python train.py --experts_per_token=4 --activation="swiglu" --normalize_top_k=true --n_kv_head=1 --norm="rmsnorm" --qk_norm=true --tie_embeddings=false --init_std_up=0.053 --init_std_down=0.0 --decay_fraction=0.854 --steps=6504
Below are experts of layer 7 (counted from 0) of a mixture-of-experts language model. Rows are named router (the router's row for the expert), gate (a neuron's input weights, with its number), up (a neuron's input weights, with its number), down (a neuron's output weights, with its number) and show model dimensions 0-127. Each number is 50 + 15 x the weight over its row's rms, rounded and kept within 0 to 99.
Before each expert's rows: a language model's description of what the expert responds to. This comes from a sample of Wikipedia text that the model never trained on.

# expert 54
Description: Plural and past-tense endings such as s, ed, ing, ents, ions, plus past participles like made, won, used: gap|s, attempt|ed, collect|ions.
router:50 74 61 54 63 43 30 54 65 58 56 37 68 53 59 45 13 37 73 34 53 46 33 57 69 68 43 27 59 49 46 73 54 28 43 30 29 39 60 33 64 43 45 32 65 40 50 53 53 58 63 65 35 59 38 42 44 50 44 69 61 54 36 65 75 86 58 64 55 65 43 14 37 29 44 63 90 45 43 33 50 56 26 67 50 51 25 49 45 34 28 72 43 42 62 69 56 38 40 40 37 53 14 20 50 57 45 55 43 28 43 31 36 46 09 45 62 40 46 26 47 45 47 43 52 57 74 46
gate1:47 62 87 49 65 66 57 67 53 53 35 42 42 86 72 34 20 54 57 56 69 40 61 34 47 49 45 15 70 30 45 44 19 25 48 54 64 39 62 30 70 52 52 63 69 47 33 50 46 39 45 58 46 42 37 41 16 54 50 46 76 51 40 63 44 53 73 51 44 52 61 55 58 53 16 86 67 38 51 51 71 47 31 62 41 53 69 55 60 27 88 45 48 62 42 47 43 53 49 42 39 28 59 76 44 45 49 53 44 37 21 48 55 50 54 62 45 26 43 28 65 11 38 47 44 64 58 50
up1:62 04 40 45 27 24 65 65 53 44 35 21 47 49 56 56 45 63 41 43 38 80 60 39 59 55 42 40 79 52 58 43 35 60 28 58 34 46 53 52 66 94 54 63 42 63 33 57 15 72 51 42 44 41 55 47 25 46 49 44 57 75 38 33 57 48 64 44 70 61 46 52 40 41 68 48 66 30 59 63 56 59 52 47 47 28 55 42 22 62 84 53 37 40 43 54 62 66 55 32 54 39 51 67 64 24 32 71 27 58 39 22 47 62 52 66 54 69 40 51 73 54 77 72 25 47 49 45
down1:45 62 55 64 48 48 82 40 78 48 32 32 59 81 49 52 37 49 55 50 56 76 53 74 49 29 61 26 42 33 41 44 67 49 62 32 59 42 63 49 60 40 62 36 27 47 41 61 55 37 37 57 11 26 27 34 88 66 64 53 57 47 46 20 66 56 44 58 50 51 41 37 47 42 44 87 67 52 48 50 64 44 16 73 46 57 55 31 31 34 31 69 45 34 36 61 47 56 50 49 27 57 39 04 35 48 64 53 47 44 38 64 45 37 37 41 68 55 57 73 52 54 45 71 51 58 27 33
gate2:35 74 41 44 56 49 60 38 54 69 33 46 42 55 50 33 68 45 44 43 17 43 25 41 60 57 42 59 36 39 60 41 52 69 29 31 06 59 45 51 59 41 36 50 82 22 75 61 35 71 47 44 39 58 70 32 42 25 41 68 49 71 47 15 54 44 51 53 56 49 57 54 25 46 87 69 56 65 62 43 50 24 50 41 60 35 60 43 73 53 43 46 55 70 39 30 34 58 71 40 28 47 46 53 55 53 58 33 49 78 66 41 10 51 64 71 23 32 34 43 59 52 35 53 58 63 42 50
up2:51 55 59 45 28 51 37 71 49 38 22 41 30 47 80 36 32 49 52 69 52 48 63 55 40 53 48 44 78 48 49 53 44 37 56 48 51 19 69 67 44 55 45 46 51 51 43 57 55 08 51 06 59 71 51 39 35 76 29 34 23 54 67 56 12 52 42 37 52 43 47 33 20 42 50 34 35 73 24 60 41 61 95 24 48 74 36 42 27 64 46 43 55 53 41 42 52 42 57 33 56 42 55 50 78 57 30 31 57 61 58 45 62 62 49 41 46 45 64 59 48 54 59 17 52 62 50 39
down2:80 46 55 49 38 57 41 54 43 12 63 57 58 43 54 35 45 65 62 38 52 37 38 52 45 57 62 33 35 62 52 68 50 54 39 53 68 58 64 43 14 67 56 37 35 65 34 58 66 65 59 56 46 52 33 62 75 48 42 49 60 49 49 82 65 61 40 34 77 65 50 63 55 89 55 42 39 43 24 94 28 54 49 19 35 51 37 50 58 56 49 48 39 32 66 59 48 35 60 33 65 19 71 37 77 36 57 73 53 24 35 29 43 76 49 41 49 55 86 39 35 55 62 36 43 47 53 62
gate3:60 49 54 48 55 32 61 41 20 51 71 51 28 44 54 46 37 72 46 78 59 40 56 83 48 65 57 53 40 29 70 71 68 45 45 53 32 39 53 63 74 18 41 31 58 45 45 36 58 43 46 51 37 48 50 36 76 38 79 69 50 32 30 42 31 36 53 66 54 37 21 27 15 63 51 55 66 69 53 08 48 50 32 28 64 46 56 53 58 69 43 39 30 44 59 63 52 22 41 24 66 27 34 34 40 46 68 49 50 38 37 40 65 40 68 66 54 39 47 40 45 39 35 35 69 76 47 37
up3:66 65 34 14 54 56 54 76 33 40 21 45 64 59 57 23 18 52 47 54 48 50 36 45 45 61 63 48 46 51 39 24 63 66 24 59 51 45 34 48 54 61 64 71 34 64 59 55 54 43 66 38 55 56 38 53 66 17 25 57 58 53 79 33 67 30 77 27 25 56 58 44 66 52 48 78 45 49 42 54 95 81 41 60 37 64 42 76 49 31 51 70 40 45 41 43 47 39 37 40 63 31 80 47 56 70 33 49 47 69 40 62 34 65 49 53 50 69 64 50 50 38 65 59 30 48 67 39
down3:18 56 48 64 43 32 65 41 60 34 58 45 30 47 37 59 47 47 71 60 55 36 44 50 56 41 56 59 18 38 57 56 53 34 58 67 59 53 52 29 42 21 38 51 27 29 55 83 52 45 60 58 27 41 75 29 61 61 67 58 44 39 25 55 30 66 40 74 86 37 14 71 26 63 73 40 56 40 76 55 52 51 76 41 44 20 55 39 68 59 66 25 48 68 67 53 55 76 48 33 62 33 50 55 44 38 61 48 47 38 51 47 63 32 56 77 39 55 44 36 39 62 50 50 85 42 70 51
gate4:78 65 46 23 41 88 54 50 39 71 60 25 26 64 83 31 54 29 61 42 44 47 50 32 37 53 62 51 72 51 50 44 24 38 10 66 24 44 56 60 35 43 49 71 54 38 64 45 41 49 76 66 37 55 69 46 65 34 43 39 46 57 58 49 34 60 60 48 25 57 68 43 52 49 52 63 50 82 37 64 52 47 50 75 53 30 47 24 74 76 53 50 48 53 82 49 57 46 48 23 77 18 48 52 54 54 54 38 61 68 55 78 45 55 41 50 58 59 45 63 73 65 49 62 65 44 71 47
up4:41 41 28 61 48 54 39 55 40 40 39 52 47 61 68 79 31 27 47 16 61 66 39 53 55 53 56 40 62 55 67 51 40 55 40 60 36 41 15 16 40 50 74 55 49 42 54 51 73 37 48 06 30 35 37 49 45 47 51 36 49 48 80 46 48 64 52 48 48 41 62 56 50 44 38 27 44 48 48 38 54 52 69 50 43 49 09 47 55 74 46 17 35 50 44 52 43 54 69 50 68 60 40 42 30 44 64 66 69 82 59 52 38 56 33 55 58 54 47 11 53 76 60 81 63 27 54 85
down4:67 46 41 41 52 55 69 52 62 31 41 08 34 47 44 52 46 49 66 34 54 39 33 55 55 55 60 44 52 53 51 51 56 60 51 37 53 53 52 59 63 60 48 39 46 41 41 46 62 70 34 68 39 38 44 36 64 43 54 54 81 48 51 49 45 46 59 20 59 46 59 31 58 33 11 48 40 59 13 25 56 60 38 68 46 43 64 09 42 32 42 67 66 30 28 81 51 82 48 49 64 79 44 26 56 62 51 70 46 39 36 37 72 27 76 63 46 27 36 77 43 84 55 76 40 55 59 42
gate5:42 67 29 53 37 51 75 46 49 39 33 39 59 34 49 49 21 56 68 75 67 66 48 32 54 24 32 60 57 47 57 66 41 65 80 25 49 44 65 53 40 36 40 32 34 54 31 50 25 43 89 61 55 51 76 51 30 52 59 23 38 51 62 43 56 62 44 60 27 48 52 46 66 30 54 23 69 60 23 23 37 37 44 42 43 64 44 65 70 57 41 41 71 54 42 43 35 57 68 54 58 80 44 35 22 47 32 51 57 45 66 46 49 48 86 66 50 70 38 71 52 38 40 21 50 44 46 22
up5:52 52 77 50 59 46 51 54 57 61 58 53 58 41 65 46 30 54 81 71 54 52 64 49 43 59 63 46 52 59 54 62 61 29 30 61 46 64 68 55 24 35 75 79 83 33 68 72 26 63 61 26 50 83 70 36 47 42 64 59 61 20 53 49 73 41 49 37 98 39 49 25 66 55 35 57 49 26 58 71 39 52 37 53 63 72 83 39 25 64 40 83 52 58 62 52 42 53 64 37 55 44 50 49 71 60 49 50 49 45 53 48 67 66 68 37 44 39 51 77 68 74 50 46 44 46 58 51
down5:37 25 33 71 67 59 46 39 26 81 54 79 80 72 60 71 49 69 36 36 52 56 56 58 74 34 70 33 60 22 55 33 53 36 53 54 59 62 47 22 63 57 47 38 41 68 70 41 70 69 66 80 62 55 50 46 70 70 48 55 59 51 27 31 30 34 61 47 49 52 32 74 28 61 60 73 49 39 39 24 49 53 43 57 60 39 52 66 35 40 94 49 40 72 46 72 44 39 47 63 54 56 51 39 74 50 57 68 74 52 59 42 25 45 30 51 46 53 41 34 48 33 63 64 32 35 52 52
gate6:73 43 50 38 56 49 53 72 73 44 25 29 62 63 55 43 63 43 55 64 42 61 72 40 35 52 66 59 73 32 43 66 23 36 47 47 24 65 67 84 61 52 61 50 56 54 62 50 52 62 96 72 40 36 41 55 44 45 72 55 57 75 57 38 45 49 63 64 27 55 32 51 64 24 25 37 40 21 71 56 26 57 30 30 54 36 50 46 60 49 64 76 21 48 69 26 69 50 30 50 44 12 38 66 57 67 67 44 46 26 58 50 49 60 39 52 52 40 47 52 40 40 74 44 57 62 43 56
up6:58 57 22 08 48 65 56 40 41 52 39 58 48 41 42 63 47 40 52 31 14 48 43 48 12 26 52 72 47 56 69 57 41 37 33 52 57 41 54 43 68 44 60 69 33 63 81 47 54 51 53 15 49 52 58 44 29 60 40 45 26 49 29 60 40 49 33 69 58 59 63 32 61 63 47 66 78 54 64 48 71 31 23 57 47 21 80 54 53 54 52 34 77 45 41 56 10 60 36 45 44 55 46 35 38 17 39 68 62 71 60 52 51 46 60 44 46 43 26 61 46 56 52 63 71 72 56 65
down6:60 40 62 95 65 05 30 53 63 27 68 62 55 49 50 53 68 63 39 58 53 45 46 24 37 49 62 48 20 41 63 40 79 49 40 42 31 65 37 49 63 57 39 51 44 37 52 65 38 67 44 50 85 49 56 34 51 41 72 41 31 30 64 24 56 65 24 21 49 38 41 39 62 57 82 46 73 71 55 40 48 63 66 57 62 52 64 65 54 65 52 58 36 49 41 53 34 39 59 72 68 53 28 37 46 52 44 27 57 40 46 56 63 18 62 62 42 40 52 45 53 22 21 58 37 47 42 33
gate7:54 70 60 56 24 56 34 42 34 44 58 24 69 64 68 48 33 56 58 46 52 57 62 50 45 51 59 48 44 66 47 47 25 36 41 63 51 64 32 36 40 37 40 26 27 38 48 56 59 55 35 41 28 37 59 40 36 08 68 67 52 32 54 32 57 40 53 18 39 09 63 61 44 82 66 45 50 52 59 46 60 49 39 31 77 43 22 53 83 51 62 63 48 44 52 84 56 35 74 85 66 51 51 45 58 73 41 51 35 58 45 40 72 75 65 60 38 68 52 36 47 61 66 50 41 61 68 73
up7:43 53 47 50 65 54 31 85 30 88 76 47 37 36 56 39 69 73 74 38 48 36 49 52 64 49 41 47 54 58 77 56 44 40 26 41 34 36 44 60 36 60 42 77 57 70 04 44 66 43 69 71 37 37 49 48 67 49 36 52 79 52 72 51 50 71 67 42 23 35 43 61 50 58 69 54 70 76 55 52 36 60 53 68 39 67 27 68 35 64 61 43 36 51 63 63 53 51 16 59 72 50 50 54 64 72 42 65 62 69 62 34 42 57 44 49 29 31 65 30 59 53 58 36 61 33 44 48
down7:35 51 52 40 51 39 41 37 36 42 28 25 56 21 37 58 18 41 53 32 49 58 32 48 23 44 46 35 68 63 44 35 23 50 29 17 53 66 58 78 43 22 29 45 25 54 63 24 50 51 40 32 50 75 49 15 40 64 64 63 66 59 40 45 70 56 81 50 45 66 37 50 40 68 55 50 19 12 37 51 68 24 51 64 35 56 37 50 44 30 43 45 83 62 59 46 47 38 41 48 33 60 60 71 48 40 41 36 54 49 19 37 48 52 49 44 63 52 34 55 34 52 58 42 54 59 71 47
gate8:55 28 34 48 39 20 28 55 59 47 44 54 35 32 74 55 76 58 43 35 56 37 30 57 60 69 44 45 25 64 45 58 47 36 39 77 31 33 37 63 43 41 53 43 54 56 54 66 32 63 50 76 29 29 40 45 40 52 42 48 65 74 35 39 35 39 47 86 78 58 57 49 73 29 49 51 50 73 54 56 64 41 56 57 35 42 69 64 68 62 48 79 69 39 29 51 28 68 22 36 55 35 54 42 25 31 66 70 40 50 27 58 70 16 47 37 22 49 72 47 57 66 33 50 68 57 63 48
up8:47 36 61 44 27 33 35 58 58 64 53 42 22 69 47 63 54 77 29 52 67 23 32 23 78 33 51 38 48 50 76 57 57 40 20 59 43 35 30 68 46 42 25 46 45 55 67 76 80 48 48 31 38 48 38 35 51 51 42 52 95 60 48 31 11 49 29 64 42 78 54 51 43 38 46 52 65 64 35 58 77 67 48 59 58 37 69 65 53 34 68 71 80 40 31 58 49 59 52 42 59 59 47 53 32 36 26 62 53 52 45 69 58 19 41 49 60 59 51 57 51 63 51 56 59 43 60 62
down8:32 58 39 57 26 44 53 68 28 65 50 40 43 57 71 42 49 38 29 51 49 41 73 43 49 32 60 56 46 67 72 31 53 57 54 45 51 22 31 69 47 66 30 53 48 57 70 89 45 79 61 12 75 58 74 61 56 75 65 45 48 67 63 38 48 47 35 58 67 52 55 36 60 46 48 52 76 28 49 56 53 60 55 82 70 39 51 39 42 57 76 62 64 13 51 49 61 50 81 48 47 20 57 64 49 56 25 65 57 43 30 54 57 59 37 78 52 34 43 41 56 26 63 66 65 61 71 43
gate9:33 46 79 52 45 38 25 68 40 63 49 64 67 35 60 57 53 29 58 35 35 53 68 42 53 51 50 51 42 55 78 47 44 56 57 37 19 22 59 56 36 46 62 59 67 51 68 55 52 59 38 63 41 47 44 73 60 73 55 41 63 39 60 64 52 38 83 61 33 04 53 71 54 48 75 38 37 36 50 57 47 45 46 60 56 48 38 74 36 45 57 43 35 51 05 34 55 38 65 29 60 30 42 58 57 81 97 49 51 15 29 55 39 45 26 59 67 49 39 33 46 56 57 49 65 44 36 47
up9:58 88 28 33 67 73 48 44 37 59 64 54 51 72 49 46 36 46 41 79 55 45 29 76 39 43 49 68 46 66 37 47 49 35 62 47 60 38 36 46 63 65 61 61 38 50 58 39 15 72 80 36 50 61 82 49 24 56 64 39 72 49 63 65 70 66 52 52 62 54 43 53 43 46 53 63 24 34 35 78 65 57 53 57 70 34 78 44 44 64 64 35 65 41 29 34 63 58 67 46 43 82 64 48 53 55 24 56 48 31 58 38 57 71 66 32 43 61 68 44 80 45 59 50 37 56 44 14
down9:28 54 28 41 65 58 49 19 51 55 63 59 51 41 41 46 41 40 63 52 49 43 37 68 07 43 50 36 60 39 33 38 58 63 64 47 59 43 36 61 56 60 61 75 34 32 47 26 46 53 46 58 61 69 60 50 39 85 71 53 33 30 49 45 69 69 48 78 56 44 52 46 61 46 74 46 48 58 27 43 74 52 17 66 66 52 55 54 52 64 62 44 48 42 24 46 42 66 72 35 77 78 42 20 55 77 46 41 48 45 52 31 39 21 39 20 68 51 37 56 77 44 33 55 17 31 50 38
gate10:24 65 55 64 22 53 24 61 50 52 63 48 63 43 16 13 51 33 64 12 48 46 71 56 22 51 65 75 53 52 35 50 30 25 44 31 39 44 72 44 44 52 34 54 29 39 70 67 47 74 20 50 35 58 69 39 56 54 56 50 49 61 82 19 62 34 40 64 56 48 58 33 47 78 47 41 54 64 51 65 56 33 62 49 45 48 26 49 68 42 61 44 69 51 38 47 57 44 18 27 55 31 42 53 42 38 85 39 33 49 36 78 48 51 61 53 51 53 39 41 55 72 50 49 43 54 66 56
up10:36 54 71 38 53 42 25 42 60 49 52 51 54 53 48 25 64 35 47 44 44 53 65 41 65 34 45 59 67 44 56 53 40 65 11 45 45 70 57 49 47 44 72 60 57 59 51 54 56 65 51 31 46 80 68 55 32 36 42 55 33 33 42 45 39 62 54 37 50 41 69 40 50 20 53 41 59 65 59 52 29 14 72 33 68 81 30 42 49 57 53 56 47 74 64 72 65 41 34 65 74 48 53 60 46 76 59 44 49 37 21 72 29 24 33 17 51 45 49 13 15 49 39 17 50 74 47 52
down10:43 51 36 26 54 36 36 45 32 50 23 38 58 49 35 22 54 54 53 44 42 52 47 56 24 42 78 56 26 55 45 33 45 87 49 74 24 64 76 56 47 45 47 33 30 33 42 37 61 57 18 33 40 35 28 74 67 14 57 48 16 54 56 39 60 62 61 46 34 65 68 37 52 62 67 15 51 61 69 59 42 41 66 55 50 55 59 45 32 60 57 70 79 45 37 59 65 62 48 38 60 39 32 37 65 82 31 52 46 37 43 63 45 39 63 52 43 50 74 52 50 82 56 39 52 68 47 59
gate11:51 53 74 63 44 60 45 99 27 45 24 47 68 51 59 41 38 42 69 52 45 76 71 51 51 47 41 76 60 60 42 57 31 74 47 29 33 39 66 39 33 57 62 56 67 42 40 56 65 44 41 54 70 41 58 18 66 46 59 59 15 66 78 54 25 71 51 37 77 57 51 71 65 54 63 34 65 34 58 80 80 51 44 46 76 36 49 62 25 54 64 63 46 48 33 50 42 58 59 50 43 53 51 32 11 41 49 70 62 73 48 52 51 61 54 63 53 43 59 53 41 27 34 43 55 41 31 39
up11:51 45 41 50 49 50 71 63 63 34 32 58 53 71 73 49 26 54 64 43 15 62 59 65 54 53 64 52 60 63 44 64 61 63 15 45 59 48 78 62 59 46 55 71 86 39 37 45 51 43 63 79 44 33 37 31 30 60 56 50 55 56 48 46 42 57 28 34 43 60 79 57 65 57 59 45 50 06 42 72 75 44 47 52 62 38 53 58 57 48 82 36 33 48 45 42 60 49 25 49 27 61 53 55 32 61 47 84 53 55 41 46 24 91 29 46 79 37 43 58 28 46 42 69 58 54 43 62
down11:57 70 53 36 56 63 50 46 45 65 56 40 33 75 36 33 38 32 33 34 43 69 34 51 60 36 76 66 53 46 46 82 36 58 53 76 59 54 58 54 23 56 45 32 49 39 52 41 16 49 20 68 36 52 66 56 57 63 51 29 23 16 69 39 59 34 67 44 58 56 39 65 27 32 22 32 39 33 48 52 73 71 46 57 56 55 45 14 56 45 39 57 25 54 38 64 37 36 57 62 53 80 42 81 37 63 49 70 51 60 47 39 64 56 47 59 37 78 26 55 29 44 55 58 31 68 40 51
gate12:49 71 85 41 43 28 40 48 53 25 29 44 60 30 60 49 48 55 69 41 56 91 40 57 50 64 44 98 66 54 67 43 40 55 55 80 39 37 34 73 47 70 56 40 28 49 63 52 45 39 58 42 51 50 28 46 49 64 51 67 50 45 55 60 64 54 49 42 46 49 39 48 51 43 50 59 56 55 52 67 23 67 76 50 65 66 25 62 56 61 71 29 21 89 58 27 50 54 34 55 52 57 54 58 57 63 44 65 43 28 57 50 60 24 74 50 99 71 53 46 67 68 52 43 40 50 56 53
up12:46 74 46 53 45 89 49 73 52 83 24 41 55 50 61 46 49 60 14 75 32 59 57 47 26 41 60 54 30 14 53 51 36 38 35 36 40 78 47 47 45 23 36 89 48 52 44 51 61 49 25 67 62 47 37 53 53 32 62 46 65 42 30 48 47 42 48 59 40 68 57 67 67 39 56 33 37 01 53 37 54 37 31 47 32 46 68 58 39 56 72 57 46 53 39 31 42 39 36 46 46 59 76 39 29 32 43 41 76 70 43 40 46 71 56 31 32 48 46 34 50 55 62 40 53 50 43 67
down12:39 51 59 53 63 70 72 36 46 49 29 77 34 64 38 56 57 33 49 55 46 27 42 50 25 62 29 36 92 49 53 35 89 61 40 46 66 55 63 66 37 34 45 50 59 53 58 14 75 49 40 41 51 55 49 67 44 61 59 53 65 69 54 55 76 47 42 62 41 26 45 83 41 78 61 59 57 66 79 18 68 39 14 60 54 38 45 47 52 51 39 63 35 48 39 70 63 43 66 37 43 66 63 31 61 63 33 82 59 49 32 66 33 77 48 52 46 39 35 35 56 42 62 55 49 52 39 47
gate13:34 78 69 59 46 55 22 54 60 50 39 49 70 31 41 51 65 52 59 28 74 52 67 38 70 56 65 46 42 39 43 47 59 56 41 45 67 59 60 37 53 65 32 20 46 31 41 45 55 29 38 27 42 37 57 26 54 25 73 92 27 66 36 55 68 42 92 63 53 63 57 44 58 42 52 46 71 30 35 73 29 46 39 51 54 59 44 31 50 43 58 28 36 57 64 40 53 57 58 67 51 66 64 32 61 54 35 59 64 50 51 46 34 87 37 41 56 60 76 67 45 57 41 30 64 22 52 18
up13:36 58 59 56 69 52 66 51 77 12 41 32 59 41 41 46 56 46 33 54 50 33 45 42 65 51 64 06 30 39 36 47 50 35 23 72 58 89 22 22 67 60 48 85 42 54 55 43 24 43 57 45 45 30 49 44 39 34 45 47 23 55 23 51 56 50 47 42 65 28 44 48 06 59 37 54 56 46 54 45 53 39 44 47 55 43 33 38 42 52 50 58 41 30 50 44 71 34 39 45 52 49 37 39 62 38 51 49 48 80 57 32 49 75 60 11 24 55 53 56 66 37 51 53 30 32 39 67
down13:93 20 40 61 43 52 52 54 60 57 67 67 45 59 48 41 81 49 65 46 04 56 67 42 10 61 69 51 62 42 52 29 74 52 37 33 51 24 40 32 36 48 38 45 14 58 51 50 60 62 29 64 49 65 57 41 34 54 58 40 66 63 73 53 57 48 44 44 34 48 31 41 62 52 47 35 54 57 54 32 37 57 85 66 38 33 55 44 49 51 38 32 50 42 21 50 35 63 75 62 24 40 74 26 42 75 50 67 42 55 52 34 48 46 37 33 41 39 29 56 49 50 47 34 35 61 48 69
gate14:66 73 83 62 51 36 36 70 59 12 34 71 55 58 54 47 59 29 67 40 61 57 40 51 49 69 29 44 49 51 58 25 64 37 56 80 48 33 49 56 48 61 44 09 38 11 49 41 67 65 39 48 57 58 38 37 52 54 34 50 36 34 99 69 39 42 56 40 62 48 54 46 36 38 36 69 37 44 61 34 54 48 45 43 54 38 32 33 45 50 40 63 33 88 82 44 58 54 39 44 21 56 40 41 45 47 64 45 48 42 48 38 36 44 46 58 66 56 41 41 43 55 67 51 60 58 75 21
up14:58 64 51 62 34 70 99 68 43 84 52 42 34 56 42 31 47 53 19 56 32 33 72 36 49 31 54 50 49 53 62 62 48 59 42 35 42 62 41 58 30 49 57 74 39 58 52 52 54 21 37 70 58 42 42 58 43 55 49 35 30 52 65 32 70 65 45 47 63 55 42 55 35 86 75 60 70 65 24 57 63 54 39 67 36 22 66 44 31 56 52 70 64 55 63 50 55 70 81 48 86 47 53 57 36 50 58 46 58 71 50 28 74 40 45 49 49 53 39 53 53 27 41 53 35 64 44 71
down14:43 43 57 69 26 61 79 46 37 61 46 94 69 75 48 29 33 49 32 64 47 38 36 49 27 52 47 37 60 31 75 45 78 47 47 32 56 28 40 34 44 05 22 54 50 66 33 44 58 64 30 40 50 52 56 44 44 37 56 55 79 37 50 46 58 51 56 63 55 27 71 74 37 52 59 50 51 99 67 40 34 47 41 59 48 32 42 26 65 39 36 40 49 49 63 63 35 57 51 63 66 60 58 29 46 43 55 56 46 62 41 45 34 65 51 45 49 69 61 34 47 33 57 43 50 29 79 66
gate15:57 60 22 54 46 40 52 80 74 43 54 66 47 62 41 50 35 45 47 38 45 26 61 39 64 73 43 46 31 39 64 50 50 56 60 61 44 51 68 47 51 77 40 53 48 39 47 36 58 27 78 23 50 33 50 79 87 25 70 67 63 20 91 39 75 72 50 47 74 64 42 43 78 41 45 40 47 34 61 59 50 76 36 45 62 44 61 62 45 51 55 45 47 47 65 39 60 46 78 53 75 61 53 52 32 54 63 52 62 57 39 37 32 75 44 48 32 65 45 57 31 25 43 69 43 38 29 77
up15:45 34 46 31 44 54 31 66 45 61 66 49 31 33 63 41 71 26 57 54 52 68 40 45 54 54 49 70 62 40 41 35 53 51 64 87 28 63 46 40 49 52 70 54 54 81 60 53 69 74 58 64 58 72 34 58 56 82 44 53 25 31 42 42 32 45 50 54 51 53 54 58 50 67 35 30 66 41 64 46 12 28 57 48 68 54 50 23 20 59 54 83 65 35 58 50 61 47 81 35 52 29 43 39 70 31 60 45 23 31 39 64 80 40 40 39 53 54 59 29 68 53 66 42 52 21 33 53
down15:29 42 39 76 25 45 56 58 60 31 78 45 60 61 52 53 32 74 28 41 55 38 67 71 35 43 47 47 58 68 33 22 80 79 77 76 35 61 34 46 58 67 56 45 62 63 58 92 30 46 61 59 49 56 45 60 50 46 65 52 47 39 51 36 30 36 39 60 26 30 58 33 63 46 79 48 41 35 56 44 62 69 43 54 66 32 78 51 75 19 55 44 45 33 63 46 46 43 36 68 57 50 52 68 51 52 48 56 70 29 63 56 50 54 62 66 55 29 80 72 75 40 39 39 55 38 33 51
gate16:61 72 60 62 41 54 66 50 30 56 34 35 70 55 64 60 10 56 51 47 68 63 71 78 52 88 42 34 78 27 55 38 42 79 41 54 43 63 49 29 49 57 57 60 58 52 48 49 55 40 82 48 72 48 39 27 63 37 68 34 64 37 41 47 20 35 53 44 73 48 67 54 60 47 47 48 55 44 43 53 21 46 60 72 64 57 54 42 41 29 21 43 52 23 49 36 50 76 50 51 78 47 64 40 23 36 33 59 72 44 53 56 44 58 34 49 52 19 40 51 29 45 63 58 64 65 52 85
up16:67 72 67 54 41 44 35 35 61 70 56 58 57 66 60 36 52 24 49 38 51 45 72 89 67 62 34 39 46 23 61 33 52 47 54 42 71 41 40 40 70 55 49 47 74 56 36 60 60 39 73 46 64 38 29 45 27 52 35 77 30 55 76 70 59 16 40 60 74 47 73 22 60 44 51 57 57 63 35 89 59 37 42 59 34 59 48 57 58 46 37 63 61 51 33 36 33 41 21 27 55 29 47 44 42 22 50 38 83 45 41 51 26 45 66 53 56 34 43 51 42 43 63 61 20 42 43 52
down16:64 57 34 52 59 40 76 52 71 71 42 50 40 49 39 42 52 57 52 81 43 32 58 54 45 84 50 58 36 49 47 41 38 53 59 54 54 55 34 37 41 74 72 53 42 52 42 72 45 64 33 10 34 49 40 68 62 65 47 45 43 06 36 57 38 76 52 38 51 50 28 26 59 37 68 33 56 41 53 47 69 77 37 58 46 32 65 48 87 16 24 57 54 47 56 48 27 23 43 39 88 61 57 42 53 53 61 30 51 33 54 41 41 45 40 64 45 48 40 86 59 74 62 35 43 52 44 42
gate17:44 50 45 21 40 55 13 43 54 40 71 64 75 42 32 60 54 49 40 77 48 56 49 49 59 94 69 45 40 63 68 38 33 68 50 72 44 54 56 49 62 56 19 59 54 36 71 41 57 90 62 52 81 57 45 55 62 34 34 22 49 19 58 34 63 57 46 49 77 46 43 54 48 74 22 52 46 85 47 47 67 60 50 47 57 48 46 42 64 49 51 38 51 47 61 68 51 62 56 53 40 66 37 67 44 42 54 34 55 31 65 53 51 43 21 34 45 13 65 22 52 43 49 62 61 75 33 52
up17:32 62 44 61 48 86 54 63 60 61 46 37 10 62 57 58 36 50 53 61 55 44 70 36 38 28 53 69 33 35 58 40 38 37 38 44 71 52 31 32 29 37 26 51 34 52 54 44 52 34 67 63 74 62 54 75 45 60 08 48 36 41 43 45 73 64 48 41 66 53 49 69 40 68 54 36 35 25 32 65 42 66 31 39 28 39 49 43 19 39 31 52 52 71 66 55 57 86 43 43 39 27 47 18 55 77 58 47 53 57 62 35 33 56 22 45 47 54 48 56 40 37 37 58 31 30 71 45
down17:38 65 23 41 48 64 11 59 65 59 39 47 28 39 52 54 49 64 36 54 46 57 57 49 47 51 53 63 57 41 51 18 60 58 22 39 14 52 39 66 56 57 47 43 23 21 61 70 38 60 56 45 27 63 53 58 52 83 34 27 21 69 30 50 43 53 40 49 56 74 48 50 60 71 68 11 39 52 45 37 58 62 39 52 31 53 48 71 18 50 63 90 53 41 18 50 39 50 39 41 58 30 60 46 56 52 52 69 54 67 21 62 60 64 43 68 54 47 49 54 56 40 34 46 35 25 60 65
gate18:66 34 51 48 68 46 39 76 58 52 54 85 20 62 49 54 55 50 50 37 41 63 35 55 40 29 55 39 71 65 55 44 49 36 58 79 63 69 61 72 64 56 28 42 68 29 25 61 56 40 69 32 74 68 39 56 56 36 60 33 61 27 46 30 54 65 58 50 89 50 51 20 38 48 26 32 41 39 64 44 40 48 23 36 37 37 59 41 38 42 33 51 63 31 59 58 70 63 64 33 67 75 30 52 39 69 56 77 52 65 43 37 48 51 41 12 77 52 46 43 26 39 44 43 44 67 63 56
up18:45 59 55 24 62 59 45 64 48 51 38 79 40 87 42 59 62 52 78 44 33 56 75 52 47 74 42 37 59 44 38 43 55 60 34 51 39 50 31 60 49 45 49 51 42 36 34 39 40 26 15 43 62 41 62 36 32 54 57 53 45 62 80 48 56 23 70 28 45 53 58 55 47 39 60 60 30 63 54 34 42 52 45 48 77 57 41 76 48 68 39 59 56 58 69 21 58 34 35 42 48 38 62 81 37 81 49 69 09 41 51 13 70 64 57 76 75 64 51 55 42 52 59 24 64 48 49 39
down18:65 40 64 63 61 64 48 65 68 27 49 28 54 14 63 45 67 51 58 51 62 50 36 44 28 63 36 68 57 54 29 41 47 44 51 35 38 66 72 56 47 67 30 59 37 15 47 35 32 55 61 46 46 70 40 43 83 45 67 48 30 47 33 46 50 32 71 42 59 54 49 39 31 58 19 33 66 16 50 73 60 40 22 46 16 45 29 43 51 24 80 53 60 43 54 72 58 63 51 58 20 52 35 44 48 61 65 37 66 51 21 86 56 58 37 32 53 59 45 52 69 54 49 56 45 57 36 41